python train.py --n_experts=64 --experts_per_token=4 --moe_layers=[0, 1, 2, 3, 4, 5, 6, 7, 8, 9, 10, 11, 12, 13, 14, 15, 16] --router_score="sigmoid" --norm_eps=1e-05 --parallel_block=false --init_std_up=0.0348 --optimizer="soap_variant" --schedule="wsd"
Below are experts of layer 13 (counted from 0) of a mixture-of-experts language model. Rows are named router (the router's row for the expert) and show model dimensions 160-319. Each number is 500 + 40 x the weight over its row's rms, rounded and kept within 0 to 999. Numbers have three digits each.
After each expert's rows: "comes after" lists some tokens at least twice as common just before its tokens as in all text; "comes before" lists some tokens at least twice as common just after its tokens as in all text. This comes from a sample of Wikipedia text that the model never trained on. Tokens count by the router's weight.

# expert 19
router:498543397457514496502506399533466487451519512503535480532424471548498533560538487479462555569559443491463491513497505485466509495474493495492535521572516576527458546565431556560419532523509499491508568559542533494492492482532453451467490518468458560563504531422464523468472494477506532431570481441558477461466483445509463441499503573503537569512532562450517432496543432546479503494563417534419438536563472468466496529535509534489504512487462464486456518462514641570518462455468461
comes after: ".", "|", "\n", ";", ").", "D"
comes before: " |", ";", "%", "°", "N", " \""

# expert 41
router:505534476492481468474508485480548429511473456440513460494517491511508432435517489450451535528537473568463508519527424443493482510524505481478523551438456440488459487525577473512535459537522473550498444590483543470505504494467432487541477532503488480547482492544475487438486478454586503580543565520503464461486516501488470392554431531524543523438535457493521448541547485476564529514559499499482503617480464480502491463519471460493515476520428501500434438499528503513565467506465582
comes after: " |", " the", "|", " League", ";", "'s"
comes before: " |", " League", ":", " team", ";", " Cup"

# expert 29
router:589502551498533539475482425507443520523466446559526474466469578556502559511484517494490472512558479526485498530454468492516525527502517510486565535495495543561479527493550441551483483469548479435438502533531535519465479444551549544550523561511516565507513581444521503466483536472502460502523495463544420504476526482489456458591490504540402460497483500523516479474530436524500525538518448481431480547568543440415516540461521516501586512560491494519548485479547549516524472481484522
comes after: "==", "===", " ", " The", "See", "===="
comes before: "==", " ==", "===", " ===", " the", " of"

# expert 38
router:563456452512490582476498468465500459550557533482505461476507514519521520486451528427512488461564440508403444588480482560561445510467484497495513535488493481440463503498451481511503475447447513538490519606562445524466490449570493550552486507460536524474481560555503465445498538509528498506527496490535517495460501540510492479580516512500505455531504523510500530529529485502459483538491481531450518552527502515408521497488490463531521570556447474462556481485561514533447475500461518
comes after: " |", "|", "–", " (", " .", " United"
comes before: " |", ")", " (", ";", " hold", "%"

# expert 26
router:563509421556512480486496504485499474521463521556483473474453501554496487478494449411511461506584448511416493458431475483531480507539460510381537511536470459495519463461510462556440451546491519572503560517497519488473514544522533523511487497512490501540484562522427486543511440516529423586455430485549527480430507515518462502530487488503570557468488569553551497504458479513516512498482491590435541486520507494505554547478465484485529497569456518455553487551520555512484428497477528
comes after: " |", ";", "-", ":", "–", "|"
comes before: " |", ".", "–", ";", "-", "th"

# expert 28
router:507445501481543526445489426550448487462423533484537530518510536453471519469571491587541484466533534531432431458494401456482559583539494455498508542467408520583522559523479468494505424433482443527542526516524510603431480504550503482496522527495535577485536472505462499514446446478531433458516474540458476506462505447530533557570469527469510495465567537528511449535502528472466512541550485531490494585461501481494519543484502481509445574472464532513539468498529462547482488521416550
comes after: " the", " a", "'s", " his", " The", " their"
comes before: " of", ",", ".", " in", " to", " for"

# expert 21
router:493490524484527533475478476455530488510448450447502453515490602516531471473474493450473458456507533534448519435491471486467466474568533467398534591494489559433451544503557514533526492525538512539508403546422480474532496505516434455554477424471537469508427526534436493462503463532560476533484516516501452504498578472432539431604451503514500505507524466457544470502561556501537558523521466520483472481535409467494510505512463490457486470587438495495449446536521498547508426482536550
comes after: " 0", "\n", "-", " 1", " ", " 2"
comes before: "\n", " 0", ":", " The", " He", " In"

# expert 27
router:542482520512503484551471467475462452506500469475497476430490499497463488527532557441490529432524427503479524501475394455473506528486509508505516572528408540552473549476526516527511525419508490533493492531477470531418407486543555515490549544511410478533540475515456576493484535523479552567556504507489526569483531525547441440554534549518481547403515449550539526506492505514563504532557493497461465548506491471505495476532475510437562529491461514467542462506516547484469505513474552
comes after: " |", ";", " 1", " 3", " 2", " /"
comes before: " |", "1", "0", "2", "4", "3"

# expert 57
router:554462464430550530525476415528508501456530481484579451512487470490519531515516469460475472473569477606548461453515464482558470620504438494442594548517377525524508526460452518544478458468521464553548523563562528556468453444482485497549506522469453532532492513518502499512491482471522468541495506502559463479467556523430471513538518552553558507536513482542476539508543436512451482482509519514462452557500554479427543616535529457431492547535492518510528458505550539536545461479469509
comes after: " the", " a", " The", "'s", " an", " this"
comes before: " of", ".", ",", " and", " in", " to"

# expert 33
router:584556497511552559563469420483516512493445478509496510489501539461510468468465506471478494492515414508468514540506445501525468637432496461492548593491544521517470547486524497447568487497475479506454530511513411501539487470540447468479483454439517548536458559514440501520508467516490502581534479468485504463486501415513555512488498552477561501462580514534510500444477519538513472470483456536412520482534460524463536532525540508485528641490402494473397473498522533499495518438439527
comes after: "\n", " =", " is", ")", " a", " List"
comes before: "\n", " is", " a", "born", "The", " ="

# expert 48
router:585473441547538454497525506490458528393464428547462526495521525535502521457530514497472446468540433489516555488379489456494526544450546450435537496562482548583522501515538491520482427513557461625503508505498496532464478501526455542485559568609437543542470530500523510537508523474499499517576492494496526486454504449525463472470486488534457583427548528506557524476482454526485511518565518504496453488510439450585474531521496456470504538538477481522525487514536563518487409535481523
comes after: " |", "|", ";", " on", ":", "N"
comes before: " |", ".", "–", ",", "th", ";"

# expert 12
router:515550482447554501470517489509427447479483455487531465495484476506468461526445466540406528539511433548415464450429463523558510485445499470495472523506466523556458540495483479559469469476523477553433428513500527421480495508576568489565493487524489496432542480475540468409462510483542460516512435436531488537497540469470527488534463477526524527515531490481549511512468508579508485510574460473390436459561463424441493565521475474468479555487466519522467486557536528529565568518536544
comes after: ".", "%", " km", "2", "9", "6"
comes before: "\n", "%", "N", "W", "°", " ("

# expert 63
router:578558434506515532447524413520482527436421456487540507521479563490511607514576504503450471451564458525436493456528436502482493577527460496436538586417434471594520472519457498536471489525500514477534482589529505552430487481496499517548547463486465517473460502535464509476495411448521459492495508469502417457497496491464502552550495480493508474510524493522485479548522518515482482516535447562478520558515477434495515584548568410503527562522498442500490485498520446546501500539436542
comes after: " the", " a", " his", "'s", " The", " her"
comes before: " of", ",", ".", " and", " in", " to"

# expert 35
router:521507492483589526496494491458476501521478505515569488504491544507487523530466468422566502463501480514466519486531423412440552510487471461538513554521488525431480447518473466514466440526466487571541461523565443538462521521515527511485470570432489505516455523559550517489508473506506511623536492452496451514505574493515524445550479491499473547513493466491471498515559449541426481516532540466502559545579549499483531451532503489446455526515503485476519517485568517532517416476460486
comes after: "–", " (", "-", " |", ",", "|"
comes before: " |", ")", "–", ",", ";", "."

# expert 16
router:528610495467581539412550483442508480484526474497493464551506538518425510478527400485528504464504516515441474538536461456521561571530467480484430550496482519505514540502486528524494488478605490520499551453545506551483414494550535498461571520470540598495516546527470515498550521519530486512477480540548494497500511495470529509542435553491443516514439505502486518531540538550429510510462467553436480533480488489479535542516567442504534517520477467482463511499529496468487469444416511
comes after: " in", ",", " the", " United", "In", " In"
comes before: ",", ".", "–", ")", " and", ")."

# expert 9
router:581523560546547488478460489536543554462450487456488521561508528497434467515554435429443573517525470480447489476461456423529549540492518506480523559492463508494509513440540473538547489523577496602500479583530523506458563514498494491462519535476472509479495554499509427452448426528473426492593534493543406449507514545483475487576546455483507529531603513574473507548547460584469494528500489553450463467508430457487487587516438517534507561526488510475515517515478552549551495504495521
comes after: " was", " is", " were", " are", " be", " been"
comes before: " to", " by", " in", " on", " as", " a"

# expert 7
router:512532489532560511511523444561459508484485600550449506395473454462550492505460492439523539490526457506448411489470453521523450515485463510435508528522404450508536489451461497499474529398435530528478541492482476549516548515460506575540556520458471448457508514507493483538554550507518453551484530504522467450552594415560460538490537482494498551467512487575548479492482457503450577554611447506466473531574474465455555520516456478495439552494534438475457476547467516512426479494508512
comes after: " |", "\n", ")", ";", " information", " Animalia"
comes before: "-", "|", "\n", "=", ":", "Personal"

# expert 20
router:564548456525513524518487510471500457426513509477464548532415534497503460568481427481514521452465536501403461460496481523531546526514423492434483509433482502589444477371494480506414534535520452532542448515530429509465546527529507462529514519558551551513543521550493481553499530477534551539520467470473477511478556517473502502483434540534432572484556528549486497511518469543546535505555479591482462466463546468556550432500472468552465515523487533557536493497523495518517521564512470
comes after: "\n", " |", ".", "==", ")", " =="
comes before: "|", "\n", "-", "==", "The", "==="

# expert 5
router:509465529533514480538467482573537445481527480504505422513432530486463479585490461494507448444567474471464489482426492510512497543444518513487499552512440504492554545487460477541512475441415462515479400517503463520487453430498497426478524460476488502502477538523477507517485514499537434481588471467538513467455517494590486487556488489489505557493463474426498472464545478522548560521497490447428523577560420464505458512517505541518479541464513451414463521565608605538496476540464502
comes after: " |", "|", "\"", " /"
comes before: " |", "N", "1", "born", "M"

# expert 6
router:534537483506532478497481501469473539428454432482484443495505585475472498519508483476500490464542510559464518502460456522451445542486455490486479474511549481480447449432513522510478456542569498564471420453502425552444565512541399509478513395483516446474495476532462546523470484478494447513518459443520509501453554500539587574523480547572479537457530514492495445535543504516532534524491442537424390529582458485485492481525532501511495532546496469485469429520558573537440495487427458
comes after: "\n", ")", " ", "\"", " 1", " 2"
comes before: "\n", " ", " 1", " 3", " 2", " 4"

# expert 52
router:581464496473589507560497501475467469496484488480524458536510481547433439462519481493530458458504430514426450455475465478472509532522407466491452582489542483501479542485500474532519514421525491625452516490535465551448526487552515510450471510460456480583462475578491586518530500513527488521483487508532500460442529472555504483576561531520541469427571449477502511540536528541489589510490453514434455440553498509469517501548500507497505514570551512524572495482476537537468471475518468
comes after: " ", " 0", ")", " 1", "%", "1"
comes before: "\n", " ", " 0", " 1", " 3", " 2"

# expert 60
router:472516497568590583508486381507432509468533553528535487527483493486476474473468461456520500469457413482493439519445452519550482542483450438481446496502513462498533596472584490540503512469493495489532426509521432569488502484505487563482487450483553511473456472486432540477504473520525464541484477499536531440471545482479499493549555566519540484437530534501538535516509500578495488579533405509464474524588503446482550590546562512483544539505536543532467510468525563555453514496431544
comes after: " ", " 0", "%", ")", " Candidate", "1"
comes before: " ", "\n", " 0", " 1", " Votes", " Candidate"

# expert 50
router:526552529480482460551434489487509483482448495484460506494506552509507515502453515458513527513518409448438538522500460478460504521465482445496553578489449537506529472460443473509438470471549486489485475522497527494441525416528497573485539522535468518544500514515534504501506431513503473497485495482488499485483457446494485470541522514499553487545545545564505514481485450509437474508573528595450446517588605444456518499459441503444510517546490511460469558436516517536456450485431506
comes after: " |", "-", ".", ";", ":", "|"
comes before: " |", ":", ".", " by", ";", "″"